python train.py --experts_per_token=4 --normalize_top_k=true --init_std_router=0.00683 --norm_eps=1e-07
Below are experts of layer 4 (counted from 0) of a mixture-of-experts language model. Rows are named router (the router's row for the expert) and show model dimensions 0-255. Each number is 128 + 24 x the weight over its row's rms, rounded and kept within 0 to 255. Numbers have three digits each.
Before each expert's rows: a language model's description of what the expert responds to; "gets" lists some tokens that make up at least twice as much of what it gets as of all text. This comes from a sample of Wikipedia text that the model never trained on. Tokens count by the router's weight.

# expert 8
Description: Roles and occupations. Nouns for a person's role or office in biographies and lists, such as member, director, politician, Professor, son, coach.
gets: "-", " member", ":", " by", " director", " President"
router:173137128115128107092133174141114111123101089116138139154130147135145116107126131089155057148078133156140144145148115127107120115117103115118129092138135141138158127137143132081130166120161107117101111144117124111113161138139157125135097117163117110139087167135123133158135149167127171093073161102098092096112118133095084092082078135123115133138151153156127112128158078079129077165097139153126132101118136121152123141158147096134097159157094110085141123139113139122127133102133113127130135182125152173121170101188116135110086107152175108118120081104145115120126118134101124095164122117120122101154157164100159135120163133142107161121125121162107079153109146168133144122127138131146152098153140104146151105148094123134107116100159109130162122129107166098138102117140134

# expert 47
Description: Table numbers and codes. Numbers, dashes, scores and abbreviations inside data tables and race lists, such as 0, 6–3, GER, DF, Ret.
gets: " —", " 0", " 1", " 2", " 3", " 4"
router:156126115086131154119127146156155094093134091117082142202141136125106114089171169127102112133105127128156121146148125123136177145135128093114129122123115132146103114125117146126137144125104122117143100119140135158096162101117146133150167103136136130158133163102111120141193117115086148130135161105100135141130122170109113147163121113161087127099135139146108104114096100108122135133129169133082188120138110130133145138140137122173130148135090154144172170106131126140186166114137153159072146150158109123142137105131130119138097200102127121126147154094143092160117123105126151158135170164143168113154109130131093151122131144122110138114140151137117124105121086133112131127146143130115167115064109125134123096124158128098086124090132097078167156081119144157121084109123136

# expert 5
Description: Determiners before nouns. Articles, demonstratives and possessives opening a noun phrase, mostly after prepositions or verbs, such as the, a, this, its; also = closing headings.
gets: " the", " a", " The", "The", " an", " his"
router:155126142080182148123161109131127080149172151113131171138094107150148133102141130106133099147100184133104156132172111167135131156130102089123142124108143063100153149119150108097076150122127129133098118136159131124090107138088152117153146128121163136147086088094149101099129103159084156152121133118124126114130134145064141083107141174115137145108122165156106113118134058116145093127120127120140113177162141161078134115133106137115104156163169131094105163106126119148134108093141129125118146139087154102122165134080088101109126145144166107126139107144157121151164127109127094126133140125100135149113147129155141133134135155108092122107132152132122126125090094094102143092139165138145115126130090151141114131148116147178141110122155123119142137141137134131163098096141123

# expert 61
Description: Sentence-start pronouns and was. Subject pronouns and relatives opening biographical sentences, plus was/is after the subject, e.g. He was, she officially, which was demolished.
gets: "==", " was", " he", " He", ".", " It"
router:137139167098110118146146154098125125082126054147112157159091084142116136105127115147156146164127167122173143162124145120117104143072113117126127050115147090156171121111134122151134121138128119116136109123103078158087108139104159108147156143110121081099093119130149137074096129165123156124094143100106140078128132129086179085131149133142108147133116151135136128124099119126141124128138124108144139168130128148139114137093127124165107119118128190130091140156117135105125179121131133151097105140121104126137096126160095120176124140123143124105098123146172133129126117104114148136138142135126110113113113123144109136113170131124130153123131091112114119121114102143068125050119159121106140169149169132130168134123116130140193141130147138125157114093126150116172150164123154

# expert 31
Description: Infobox field labels. Labels and values in infobox-style fields such as Born, Location, Family, Date, plus coordinate degrees and taxonomy entries.
gets: ":", " Born", " Location", " name", " November", " December"
router:118166077110142167139114116113118148089179093092125132163154131160115127130099154100144141107148095113114123151126111101157137117121105131106150061148116133144117130095163146134086147118135146117149101105130148091088123118093130146111129110167166138114116150134106087168167144113145132110155104168109151073125133132083132108120090142170090139121140170153143103140125113108133124145143147127110084109098141181101132139094123110180138126156134121103154123092122100139077128134117117141102167116140141138053122155114057125064134130125186144132096149082136124118153149127104089138139082129175170116107125122142140132111100134098116135142153138108128110128141103139152113104136125156134127145107165128132135099092129134137150146142115107122132132101147144124135109105166102

# expert 63
Description: Prepositions before noun phrases. Prepositions introducing an object or amount, such as of, with, during, under, after, and over before numbers like over 400.
gets: " of", " with", " to", " on", " for", " at"
router:089160132114138130085110122157158100127128113106084127152157119153145146110165167091114160124105133153129155122136127127104109139122099103104070131133150103159157150082117135058124143156074143119165140143099135134134149116123091109145133150109123123140158141126147136160155141155158105171119130120171108115099104122091164104153111144135123163126107140122139128139117107118122122128105143101150163151177146140130131139141105099131136139181122136110132175114141155189150091126112159159150149112089116148105117141165118124148147129137134105110124135133163063117160110183130140085141090128119119085131147131172127113148124116129117181148099125121100121143166101104140128082113123122149162096117111171151125116142130133182120185120170125126124141130169136179117101153166112

# expert 32
Description: Mid-word fragments. Word pieces inside uncommon proper names and foreign or rare words, often in tables, e.g. Dvořák, Repechage, baritone, Olvik.
gets: "a", "e", "s", "in", "o", "i"
router:123079137148125081107194148115152118110109123141114124131077140146152107127166121113156166129096179126123137144138090092122113132091112122082108114114128114111092184149099099154143133116104108109103161148146091071133152116160097114124147175135137143118064086127128140146116155124112118121136110138095118133108106152134150094120128140114097121138122190146136111112175137107141134120140133100162133166171126118119125139119127105149108112162116129141117123116104184153141133102100135138124153142134138149066145098129101093108124128151121093105119114114181115106124126117142110145159123194126111097110091091150117138140131121127073141128146123156122134090123155123148162120152125141127175091119153108124133120110104058190108124143114136131144123140137159106111118155169104

# expert 49
Description: Table separators and for. Pipe separators between table cells of scores and statistics, semicolons in result lists, and prepositions like for, when, at.
gets: " |", ";", " for", " with", " at", ");"
router:108153099117161136076118120154156085113178111125086111148085126147144178111158152104124084135139113116114143132121100134140126148096070095093073125139155092135152144127110085110112137121074084125147149137112095134132124161142150114183120163118125100133134137093137137130114141131167115167096134128113097107121073109096130117134100105149118131106084118134165128124168127102118065082125171101123160099119181125138121149174098092150100117117154158123161130092122152133170100126145090141152118139086145124128136130145110152143124117121149099131135113145136144102118127138143145158102133138125132110150140135152133123131112113127093181123161114139145090110098091143152097141166098136120155150129151174142129096122132131127130182110131127136115132097165089129120125090119091

# expert 14
Description: Numbers and initials in tables. Digits and single capital letters that open a value, mostly in tables, infoboxes and scores, e.g. Height: 1.79, 6–4, October 1.
gets: " 1", " 2", " 0", " 3", " A", " 4"
router:119094157122124132117087137140129137114182117182142141181080120154130109095154127095171139134124155135123124156143152097156114144126113071083120076146116131099100133133125141125110117126087114142165128093153085123134184127141139110156142155131139122103132144110116108120153110140113132122140126155130116150171127200117116134092189127140094143115099140133140084108123112108132153110150102103146179124142107199117121109108120159100130152121099150125175158092126134095170113073125097109150137112127131134123191138109108131155114119124139146179115109103143108185124080122088117171151166097133132112152093123146123112109118118139107122158116143119167096096145107130146086168147113118124101127139135144101129103120126133124141101127149112108130184119110122135141128122135131

# expert 25
Description: Dates, ordinals, table pipes. Month names, ordinal suffixes and ordinal words in dates, plus pipes in sports or election tables, e.g. 11th, 2nd Earl, 10 November.
gets: " |", "th", "|", " November", " September", " October"
router:135106156119105134104136110143173108127117119127108152152068121144142114102166121115121126122085106188136136145128165147161101137118068076092137139104109122099142114128135099099099186109123130097117114117130107125109159133129141146120182114155131125153129073107155100123152133149123115115141101154122126070142113120090130115128079143118096130129127090134097121126154117121106117098140142106109121097137157134094125131154156111131078137097116182125188188116098156164156145136079144125146108160145114126109145106139100135161117122137155140095135127109157120106135141143107126107146121128136085112165099167098104109108139147137115129112141148124127119141096087111122101105141094089127163133113109119118157105086135138113068177160145096091161138152114121107145135092165166

# expert 1
Description: Closing brackets and line ends. Closing parentheses, brackets, quotes and section-heading equals signs, plus line breaks ending list items, e.g. "(RSA)", "==Demographics==".
gets: ")", "\n", "\"", "]", "===", " ==="
router:102117109157125127081117123125118112063132065128120124146113169127125119107134136131191140173131165111163094156186130127120121131123117139163140158097167135160087126152147111129116129107137091115126128094181065128143130096086170136146118202125143152125130114123141138114095159167091114111104106116141140122163066118088111147122153147150108136138128128134161118107135145108137118126142140126149143129139155129110113163140132100084108156144133159098121151123137118124152165072130121128155135147147122144135147147135101140105092144172167138143131083083115108137135131166116133155160155144147135134132139134145082085165176118136153136128138132156146139124114133137108066109139129144135118170121121140134119098130120084177099126137149093139146180158140100131140138098125127

# expert 18
Description: Table cell separators. Pipe separators in sports schedule, standings and asteroid tables after scores or team names, plus semicolons and dashes in bibliographic or award lists.
gets: " |", ";", ",", " –", " -", "|"
router:108081109077155153107118109156150070120156105104074133140078180168128133073154164124180087166143151130111152132148141141135157167108123107120121137122112132136159144147125132099135146093123090124138134117124105134120147151162146113117155161114138116143168111107129127095128130182134154156097121130085146095129048133076137093135085143108114099121126115103155079140095126118095126145148159156124138127191152134142119122129100119144106130145139145099160160087105122162126140115159104166158123124098147106117145120142120107127099114138172136156143129126150136119146087143117133119123163139106106131129117170142119125136150124115110174130123166157119111126104111071122104130118121119126170118096130133124131081166088130178136109109145130110125169122130099103114110131139134

# expert 9
Description: Reporting and event verbs. Past-tense verbs after a subject in biographies and news, especially speech and life events such as said, announced, died, married, moved.
gets: "ed", " that", " said", "ing", " to", " him"
router:156131183098090108088128142158127082095142140109126189145112104142133141122136118119133107112102086133150149138146134161078134093109080105128128138119138120107136179111118160089121154111082130141097136089125136121115125130083116138192096131172141152143139127109154118144132132186155138130120121115160093118139132156093155105108102100144128134134105135109151083128100110150138133138146124135146108196146125152104078173124107133137117108149120113134146129088102119133109082139127174169136102125113133125140142119178115103138111127162154122120077119083122122147144098170162127172131134127139133088169134162153131138141101123123144147120154147138119052147124109139131106138118125135136126122123155147154158128159071110153102173129176085102134140130137112107163126140129142

# expert 50
Description: Commas and list punctuation. Commas, colons, semicolons and dashes separating list items, places and names, e.g. Honolulu, Hawaii; Lewis Theobald, 1715; including.
gets: ",", ":", ";", " –", " -", "),"
router:109124094132125155146119102124103118094153110130109114150093145138129095096131131084113096139118113122131118108137140116090136110101109106059118116145150131136152194117104144115128126122130120120118148124146076090102152150108139130161121123143118106113129098108129129119122142094123143179087107126091084125141114139092125075131109104125130118121134126133148109140154136142163100144110143082108109099111174151170070128148139133145140155161134109098170175092109145120154104123142148191143124157134100130080160094139111131134178140135162135166151112122143157072123127120125072132101137124107079151124102116145151125087134103126113132136142175175145081107151126132139092073124075119135132147095131126146138095176097137152125130160137125125161136090157119116134105133142106

# expert 39
Description: Table cell separators. Pipe characters, line breaks and column-divider rows in Wikipedia tables such as chart positions, scores and ratings, plus section markers.
gets: "|", "\n", " |", "---|---|---|---|", "|---|---|", ";"
router:158101165150113140134146149117140135120138136139120138161125116130140106110144098100113169068099105123132103140157151139160159140079138103137163126111113134131139132116115104155080140104140086142144110137151104126149171119116152123130142136148115117124056087097163151131163137124055111155128121094146137123124099131088107117148159162143076137118153160180135140139142091109140165147136141117119133099112139113153141133141142096155146105131127174085103138098146172121128141132141167157151090103069121101149178123182058173149144122121125142106088162127105124130111148176113127107137134110127123115102106188117115121152134140136128121102125132142129155092117147148125171122144117158087166117113081113134119097155118146114138117123107118086110128141165110158126096133135127

# expert 52
Description: Sentence and section ends. Sentence-final periods and the line breaks after them, heading markers (==, ===) and table separator rows, ending paragraphs or sections.
gets: "\n", ".", "==", " ==", ").", "\"."
router:092121127130132090098120122133142124075122102117101147120110119109159096134125111122138128141085160158116098112137159164142135142129113069065125084103135101135126172124132137138111128151106110084144148138151088139092114135139145133152128163116178091137100121144167137105123141156129118142088139138158130138144097180082152110130149153128126133102152148129177115123124135121121091125142103133123105110127127169127099150110127137141128147108124154133086130117085113128132135092139126171129091181119145110072142119165150151165126164146175118085103142135115083125120113127134105129127142122112120114138114141132095113116170110069104146082143110131148124140069127126121126101094137096149125137108164118146143108121068067162103151149176128118147164103161116176129129156147094

# expert 20
Description: League and institution names. Later words of proper names for leagues, competitions, regions and institutions, especially football, e.g. Scottish League, World Cup, County, University.
gets: "'", " League", " United", " World", " University", " Cup"
router:138125092111140124112134165106108147140124088092115123144135146128138131096152170085129125137134134153140116099125159139119150156108154073105151089105124148175120142149109125151116148080142129090130115112152129147107132151116168131157183121168124136187106127094110152104148117103144159105187146137147129110167122139090134104067152095164087117119117139112140085142146102124081126179125149119142142102152117133105142098155141111124140119115142159178121185126110129159124148081158124155108173153150116115131107123100117111159083109141121143101097135152134120166152107133117114127132162155151123071126120097137153137100152142113119139140111151177123121134082107148098125097102100116115154129114124132138180124100128132131128140139160141124113170043130116119120109118117141

# expert 10
Description: Auxiliaries and adverbs. Auxiliary and copular verbs after subjects (was, is, are, had, been), plus adverbs and negation like also, not, already, again.
gets: " was", " is", " to", " were", " are", " be"
router:151107150122110124087150126130111154098130086096098175145113112133117156120117090160136183156107134140128190155133172126129098173109119145113094103133150119155141175125162110080096124142106142138139122066131098119123142097123158098149130129122158147135118142091137084122128118168124145138095164130123138132119109158089124132166123130105113157145112122146133123091138136140132154113150123125120158160159121168107112140147115110125120112122116131094099158094153141134133140132116147181157108150120114116145113147142083105153156151127111129127122100119155167154119128145123087089142129170172141128110109096154165127095107134132162134080125133135139120138099086109112126089116131105113167170079111172121166106166087118145143111167107101128139137095186157108155137102123071

# expert 45
Description: Sports career verbs. Verbs and line breaks in athlete biographies and match reports, such as scored, won, played, signed, appointed, loan, and the Preceded by line.
gets: "\n", " as", "ed", " won", " played", " made"
router:133115124097123158150123140124118121129164083135120147159122094126136127129134146145139113107137133114093111140112148180097170106088119129125096119095145101148088117115126122090133137112094118126137107152092146133100110116117098119166161111134134122155123125151152135107164149116085133140092149108114142129129116123091127115154131084126096148086125144145132107114097097115131126145116154149095138145124127126106152169162083109154132087144091114156149154050081127123188171119143192145132124165108116122129128124187121141179095154145091113092147098117152093117149137144110117108117131108114130084134125152187135157116127173150123178136147138173122110115126061142145167131151133101098131114134141094123142097109128100117091103111132124093135133140125147097114067125099136

# expert 54
Description: Media and organization nouns. Nouns for creative works or organizations after the/his/first, e.g. album, song, film, program, team, company, plus commas after names.
gets: ",", " film", " album", "\"", " team", " series"
router:129136123155119115133151142108090115087111123130100102167141130138147107078115093100132097141138103158155119120166155077108088096089095092129122108086171119184153138114147152143126113088174140114132107127098091136135135135090142122156144138127122144114099122111150126085149132119141162109071111081133140075171105171080121079098101127140107140113152136127157099098145136133116122139145157144107157110111137133127102161124160135123090163158122140086152153131113137115117147120143136134105131151140153149118131136154085133126118137156189102124150099109115128119150140127097066112144139141153128119145130153126138118074149138144101164099131157137157114107113141129115089099131114135140125134104168145145135097113105153172147129151222097150134119121120131100120101116122108

# expert 37
Description: Plural noun endings. Plural suffix s/es and plural nouns or pronouns for groups, e.g. Albums, Passengers, people, members, they, children.
gets: "s", "es", "==", "ers", " people", " =="
router:138125125092110123097161141105121088077128091122104126147140121131106138118104122078146152158093136114120130144127117080088140123126133142086131131108115127147123149088152136148146122120087127125147122123132125123135143091098180133116137162140122134145116142089146112154145137127094123153130119102134147137142105163113157114095115128106112098087082169113141143133141121122104125120126137130126126117151120176122075179155121148159145126145110132104117104147071130151128183107150108123170192164125116128164132157070135150129094115187124110087117137108133156134106132189124098068120139136134141098125146111157144111100136125114113128088128152137097124075094141119126119092144090138153109155137159143110166068120104138169077112121130096128111166112164096118089164133137136

# expert 56
Description: Opening quotes and brackets. Opening quotation marks, parentheses and section headers that start a quote, aside or nickname, e.g. said: "It's, Kellaway (born.
gets: " (", " \"", " ", "===", "/", " '"
router:165122133080125137115121088175090149123140124092125146178118119139115135079143138149142100118064143132128145076143135139132122150084109111143122134123109137150149171142156136112115109149129097131141120129149115117134170138134130133161123126137089136139130130148123121109134104164093108123086042133095135122162108156095170070135129139114086135100131144131126074127111094148131118155110129081128188148162136183143143170132096117131103175127134136114177180078110168105159100088153123121133127134104145145130104129174160144145147197135151137103152113130129136136146123149110131122148122106121121121114151138159135095140152102144124128132132135170112134153110131117121162119143138141118171125090152159146143090152124105127172112129132115118131140122150082141152093111161142

# expert 0
Description: Clause-opening function words. Sentence-initial As/In/According and mid-sentence as, in, is, are, became, often after a full stop or line break, e.g. As a result, known as.
gets: " (", " as", " in", " is", " In", " As"
router:090142103160130109116124149146104135106186110111152159154110104173160123098112115135146125146102162135122126130133103154121109169102087131114096121106070136140146162124166124142093123133133131123126094153174119104099146148123137149154143124114148128136116146154147081108162124139138132133112112110156118113157104126081125153176168125112108136102065166182161121155114101134125149157136148093111109094148134139108113169111105076120167139162077136126162169069124144134117114116130128103135123108100119148129142139122151132134143130171123134149118091150124112140157125164103090086158084102191119091120109142142149096109166107124099150126148146150133105133144095091145160093157151094133134126121129123176119106133128103146156106174114117136106117141167111137124134102154092

# expert 48
Description: Measurement units and numbers. Unit tokens after numbers in heights, distances and areas, e.g. m, ft, km, mi, kg, plus decimal fragments and parentheses around conversions.
gets: ".", " km", ")", " m", " mi", " ft"
router:089140122107174098139141146174138098118128085152073101154132129133148105113150147144168139111149162100103136143136130154152134131106141112108114119108156139143074144136136156160129134067125148113145130145145107130111161091111106099127127121128145150157140114118146112147133134162088104138139094176122153127136074133087117148090095149123089122071110138110168133135150105119093152096117101141113163131114146125134135182138141127149137145170104175126120145080101092118115115115130136132136146165123117124124113138126141140120084131162146132146103095109094159114178125102094163167130125100129135096142125153134092069122157125095096158126179134138184140123155115183116118131159151133128139108078141115136132077094104138134090139127150073135157144148141114122115143112132096

# expert 2
Description: Conjunctions and date parts. Coordinating words and date pieces such as and, or, until, in, and month names inside dates, e.g. between 1998 and 2004, 30 May.
gets: " and", " in", " or", " In", " to", " &"
router:092113111102148112153177164121129154084139116179131135148071140107129132120116126134135163103082137171119104118145128151124125157070153127169129109152122110137147136159133135121082148095141102155174142139170097083097153131145174098106107147141148121152101127091106138158153129136095155110098157150159112140100098096087160038121125159138131154155094180150134101106110091132118123163138115106113156097159096123153104140149105154100110122128130146117100161123139148118143123136163122178108132106097125142136140120168146128137146150134152149110087125109100117140147094143130123112130126139096117162108118128151087115111127130098122171148132123148110097110131091132131139133114108122136160151103126129155142104110124154119162159122130137145096142128181169120150110102171165

# expert 53
Description: Clause-linking conjunctions. Commas and conjunctions joining clauses or list items in prose, such as and, but, which, who, while, though.
gets: ",", " and", " that", " which", " but", " who"
router:111129132104115131141136170135080083060173099141116142150115141116147122122123105048145109144109131159140106148156144153094116163090142140130117115155150118127168139097135118165116122096107105124127151112134094129099131146141134104143116156162117093100099081114170112077112137134117104132104147096132117120120122115077127089126110103116123140161124126144108111115099121136142126154148143123100151092141210182142087133118128133148118134163138131085126108155145114105113118125111117201144136113103151112074163123166132119096104156130164129154131103114143113110137118146123103123124136185123101155133122132143150134104128136120118175131146136142128097110139091106126172089109111114138116136139124131122142096114107118193141145123145117113134185099180142131167142141151160

# expert 42
Description: Row ends and number cells. Line breaks ending infobox or table rows and pipes after numeric cells in election or racing tables, plus number-semicolon tokens like 0;.
gets: "\n", " |", ";", " 0", " 0;", " 1;"
router:146145141138121144108139112133136144102177112135109144136127122145130141102126095099152121106164125113108159120126090123103152183116111106116126113136138127139123138140112083117140139145106134130165138123142145126074096122122140098174151170136130146149123129113126156163140183115181135103094085175156121122108081146090118080119143125178115127145099112164188135111146137092097115121145132071145158149098111112127139131171129119095157114132129135122146177094086113123131092104126131145125173126063093118141175117128084128135149144150196131120117143134156115137116125133115130100131127142088136101156117128136152129122124127061126135080138135154161115123087124151098104154085167128107159128112136158134119065070110103150115118110135140135152144160128125106131121103114134

# expert 12
Description: Common nouns, coordinate slashes. Slashes separating coordinates or career stats, plus common nouns and pronouns after the/his such as city, world, people, him, father.
gets: " /", " city", " it", " him", " he", " world"
router:185147133134169117133107125143133113093120094099100155159111121124127143116137117135136119136092103135120162113169159083110106146113113118130155152137158135140149170105167161130115096111124121147100130147150129146078128148121149106154138140116156134120118110122144083154169143128109132115139129132141104114112126158082114085146150122128115139097121128160114146132122137133131119145139122176120180140137115163105126168093095108145179119151121126132157119155084116130087130115131122102084160174106102176102111140156082142142088127149159122128138089109132165128134125158131121128156155107133143113141126123137120113064166118119153166146124133160135117110142144146093127131117157131085130115088130174181201094121086134107143114120129104143150179080167110157103103195151137

# expert 43
Description: Numbers and quantifiers. Number words, digits and quantifiers before counted nouns, e.g. two, thirteen colonies, several seasons, about 50 artists, many.
gets: " of", " two", " three", " other", " four", " many"
router:117110166090140171091158139119135098115161112091105129141137131143113111115135127068132084102103117178169175183159121124131146185139130109116115100139111115114137115132109147079109123122083127097129111110142091124138144118128117142119115166159156144135147123088112113086146128156141184177152110141132124142169133157085130120111103159111143115137086110127130100136107089155139083152135122114159099163183141149139125095113139125171119148128135140121154155126109152140134164083102129157206133106142125129139181109136126135140161141181162120132108133122161047166124124169098103120125112129115092093175166116144109129139130081126118160117137142141127108119119109140130108123144112106136131121145104170124144117168128152159119116137137156122127135135134133124107115135130152

# expert 29
Description: Abstract and time nouns. Common nouns ending a noun phrase, often before punctuation or of, about time, institutions and places, such as years, century, government, war.
gets: "s", " years", " time", " States", " year", " government"
router:120117119124133103125176133131116113100128101119079131144146148128117114115126122112114150148103140127101132140161150113087135156135105086141140153130152107148152151149126148162160119099133112122147139105129118135149132159102131112140123148159145149119117131075134089134133124128114127087151145124190157083137154177075095163103121166143099132123083168120159118135145096142137119119115111165115158164148116138129108172167159132101097161173117156122114132149130140166117145125158147127161144193090106111136117134158123120128132113136175125119090156116120106135127109121123087108147115126136129136172101124128130121100116139099114142115167159125124152114104166116088094081134106111173135145116139181168167108126060095137172161124179118156134156116133076096083113107148113

# expert 4
Description: Articles and list dashes. Mostly "the/The/On" after prepositions or line starts, plus leading hyphens of list items in infoboxes, discographies and bibliographies.
gets: " the", "-", " on", " The", "|", "The"
router:131122150077163156110119075129148114150142135136139154155118106164098148097115158107143162133092124156115141120130133155088100149093117091127100143127131092101159150133151164101086153142126101105133106143146121126112142161108143113143150130148175178080158099120087152120122126127155125143121133132109130139120115118112116116108145126159130181116118131161132116110154057102112090124171160121135090120171131146079082114161129131128125122146134182129122163116126187147148152088158149125128128146098081117105146155112099116137133112151135127128142069140117133124163114135127110122146145090122105148111055130152079147114129116147084134106167163151123114111088095122120140074079139115123134117113149131175119118134146151176142148111148113143130126138102114145130089121140125

# expert 36
Description: Determiners and possessives. Articles, possessive pronouns and possessive 's before a noun, e.g. a, an, his, their, its, Tiffany's work, won a Grammy.
gets: " a", "'", " his", " an", "s", " her"
router:157134143129121127151149087113119111152139157115106155160094136161181139128171147118126066127132161167139145139145067163156156152118152074139102106101170117125148137112134110093095137120137135145126112129098132106121126101065124101193148135116164139095081074102138067087099141160084149111131138133118118120135123132091171114110152186137129172132149133123137114120126074113098111130122121113144167146183113150119130148099103105142158120156127121122135145102103120128142130106139144159162102139109111147107118107106097119137090125160126102124134117136158142126126145144110149133116125139126108124104137169116095097141144117120117173141109151152178134129082093140114144105096117125084132085132130162130136126131156132156086144125167129114157118145173124143126147119148163

# expert 59
Description: Given names. First names of people, often after a title, comma or by, such as John, David, Michael, Stephen; also some place-name starts.
gets: ".", " John", " David", " Michael", " Robert", " William"
router:128152119077162104124129132139126071124124091118111146135073119155122137074177133112134102142082114155125146149118136102127166136153111102122140107136126089146154206108162107144084110142104105082171103138129120110123158117135134111148118144181110131142115143138118110133086141138130196111136131131119131153110087209134112118109094120119113168127147176153138110132150143141126187118110127095164100165118161197151075135130146101136119130126149124130135166141093121129132140127097169154127133139139087131062139112165122131127151132157195092139095112127110124117104117113105131165117098148113112140134120123134109132136125107159137145147131146153129127103125091135163148104096160148130115151115134130139141136147141135147130176119148117099117144121159109126121117104126154

# expert 13
Description: Foreign name beginnings. First pieces of foreign, especially Slavic and Nordic, place and personal names, often in tables after a pipe, e.g. Dor(otea), Ka(rolis), S(ovnarkom).
gets: " ", " I", ":", " 1", " K", " ("
router:116128116095119148096132127129109129107126130145066172153100134147130080094106150110098074145118143130132124143147117126148156149111113110099096114121147093133149135140160115136144123112094093121120056109106057182092161156128108124149142121132190119152154152118156137114109119103141139109091102109111123152189093139103146099129138105126086148098143152113110082148111098097096103147093138117103108134159155133130125119117121130107113140121113135116172119108126173135130117128148105146105137154127155116154130089145105152118145124146192138098116143137134121154162108091107102094178137144162098097114107135136135134073101132147096149106118121164147125143151119107128098125131121084136107116126108143165157084156099148121123087096114161125144171106133132080128126107123156

# expert 38
Description: Table cell separators. Blank spaces and pipe characters separating empty cells in tables, especially election results near Turnout and Majority, plus non-Latin script bytes.
gets: " ", " |", "|", " de", " MPC", "N"
router:121195117088146140130140139143145134128174140132111126164147154156129126114136100140148060088118109109139103126165117146094142162145130142134084126117130128174162129124120100110148120106136099110141147073135108135097128135146148113162111097130132138139180131140082116120103176159134146128118145083128178091178145117087138104135129153108093138106137103156120074140090112127169156133136113107100100119135150125126114147120154118126096139110126165100122117112134156134126128122124114123123130141112122074101136138123083145179149163194182151078145127110150115157146127165104089131175158101118134127151127106123111126077121118134085095115127131122113114150157135118095119132101151127092146168052162177158147123154113134120111124135127132136124161124148129121136125110148119

# expert 7
Description: Nationality adjectives. Nationality and demonym adjectives, mostly before occupation nouns in biographical lists, e.g. English footballer, Welsh, American politician, British.
gets: " American", " the", " British", " of", "-", " English"
router:141149088113159120119161123132119115124175103142122132134108132146119125118141097102160078125121126164198156156123128176105146148112064123127102126128134082148127140127184136094081134088074082136092086156133100127104174160150126125129118139135139106155157128125135097092129112135115147169125120143124100094165125106097126075125144173144127166160134130140147119157112104104135122178158138151132082129171173174102114139134130114149080150143141150113135124118072100153104131103136135137184139133119120062104158111137137139121146106141178136171081148146155109126167122137097104140141114142125134129164110143131147129137127117125137108134138155162115101140124076130086139126147126134134132106127132125120127114126097088163155112120145136098133105118138139115092096118141143

# expert 57
Description: Colons, abbreviations, non-Latin bytes. Colons after infobox field labels, the S in U.S., and byte pieces of non-Latin scripts such as Burmese or Chinese characters.
gets: ":", "S", " of", "-", "N", " S"
router:164096110122156140122109175123118098111163126084144151152161118167117102120108111106130142143070156109115121115113086140170114176091101134103124102119111125130134136085125097109122097095083110130141114156152058089114158143122085122168135134120160133140100135129108128108155130169102125142127163103098125122103120136097190112135132108140103143156081112133166089091133104112132146141119196139188096143160135117145100128111152111130130121107096100113116151109099119144123167076103141123119147147112116139101120105125106130130179101154120155107113134111129116081115094130119111141139161137143166106116134094131136139109133116119087113178134157174138148147138125091180140132134089125169124130107143122149129128104153144167148105144124128158090140130164141096124117161140132

# expert 28
Description: Clause boundaries after headings. Commas, periods and line breaks closing introductory phrases or sentences, especially after years ("In 2008,", "2025,") and section headings; also coordinate digits.
gets: ".", "\n", " the", ",", " The", " that"
router:133152113093159107094149118127151079125117120104116153138101119140099098106128123108131097139135158125126132112126116165105128129123048120124114120134110086133131138116131131128108180121072094104166150155127106158095162160142150115148170180140159099117137123139117116109093129149100148152113116159150125103118118131077134095106135146085121163134128156159127094140140125117125102138149157139131099148137169166141114142128134135148060133152160156114145133108089112136106133126157134173137150170109135098080130135159117110095140114156209147134103119149131118121167147084139092152147125094158113118145132130168158127110137138141115155159163131158142115169092080118114135099113132090179139134100164117132120119148127102187132163107167123107125154137147143122106116145150114

# expert 41
Description: Table column separators. Pipe separators in markdown tables, especially election and sports results, plus result words such as received, won, Votes, Nominated.
gets: " |", " ", ";", " received", " Votes", " won"
router:126127115123142140077099158142133085116127114099104150161134080190146105124176148133117116082115101153143123157179145151116124127105105092132126106112167082103126133110124119097140122152134107143128132138125121114110130109104175108151171160138112114113140143075127146137123177137123126104118139093133133134099113146090161141143107105188084115068089109157139128101088098097105130099091121104111145111140116129095144142125107081178115107125133135120189121110087131115180150119098100150150110100127099139113139076121095157146108132123157089143132116086146098123147152105136126147140117097133149096111127118145132127095094080134126172113120104124110128122119136088103173118156156140116111167119133140122158138089123133148162117120128124090166126101131133129163147135120090

# expert 46
Description: Prepositions. Prepositions linking a noun or verb to the next phrase: in, of, to, by, from, during, between, through.
gets: " in", " of", " to", " by", " from", " at"
router:107144092116162116093133163125148117122126113106106138155101132146119113117123138124137152144077107155119121143171159121130122102133078145101091119136176093167118148142176148090120111112086114104145102151128091121124146133143134106118152149133134124133163157080069132122093123140138120141081142092145122099130123124078146091160161145119133139122114189153136127143131083109107115143120111086144123151136157145174117160162141137119136122161095119157132157070107134154131136151139150173128170129121157131130093123171078129143137128155117081150133131091163133134142113167137131104170135139115137101150124155156159109091130100121103168146133135143120096140109115160141120120143172094160120150097149132156119113131160130148124150053174102143132147136149122083120136100168111

# expert 6
Description: Hyphens and list dashes. Hyphens inside compounds and names, line-start dashes in infobox lists, and en dashes in year ranges, e.g. self-preservation, 2012–2016, co-, post-.
gets: "-", "–", "/", "–19", " •", " Year"
router:149131139142116113101150105132136146085147060169160114170111132109131122125121119109181067093144129145102122128120120151126164160129108153174113129083111129137165124144111133115118148128129099125133113189102120071127157166178128130148134161133125136105137175145130124139177115110105139123123142119147111106107109128106121103087137159155078148117144135125171078122118077135140098178129109098139117155118114163138108137137092117111134140150063139074110153151168139120184161114131185137115134137134088135141116119158108131147110091141105128124140136087129142105126124121132121063146113086119153119171152151131157122127152117141121169144130138116113123142135078107139191119110123097114141102118133127132125123100126163125112129124142137165147155091135115156122140123172135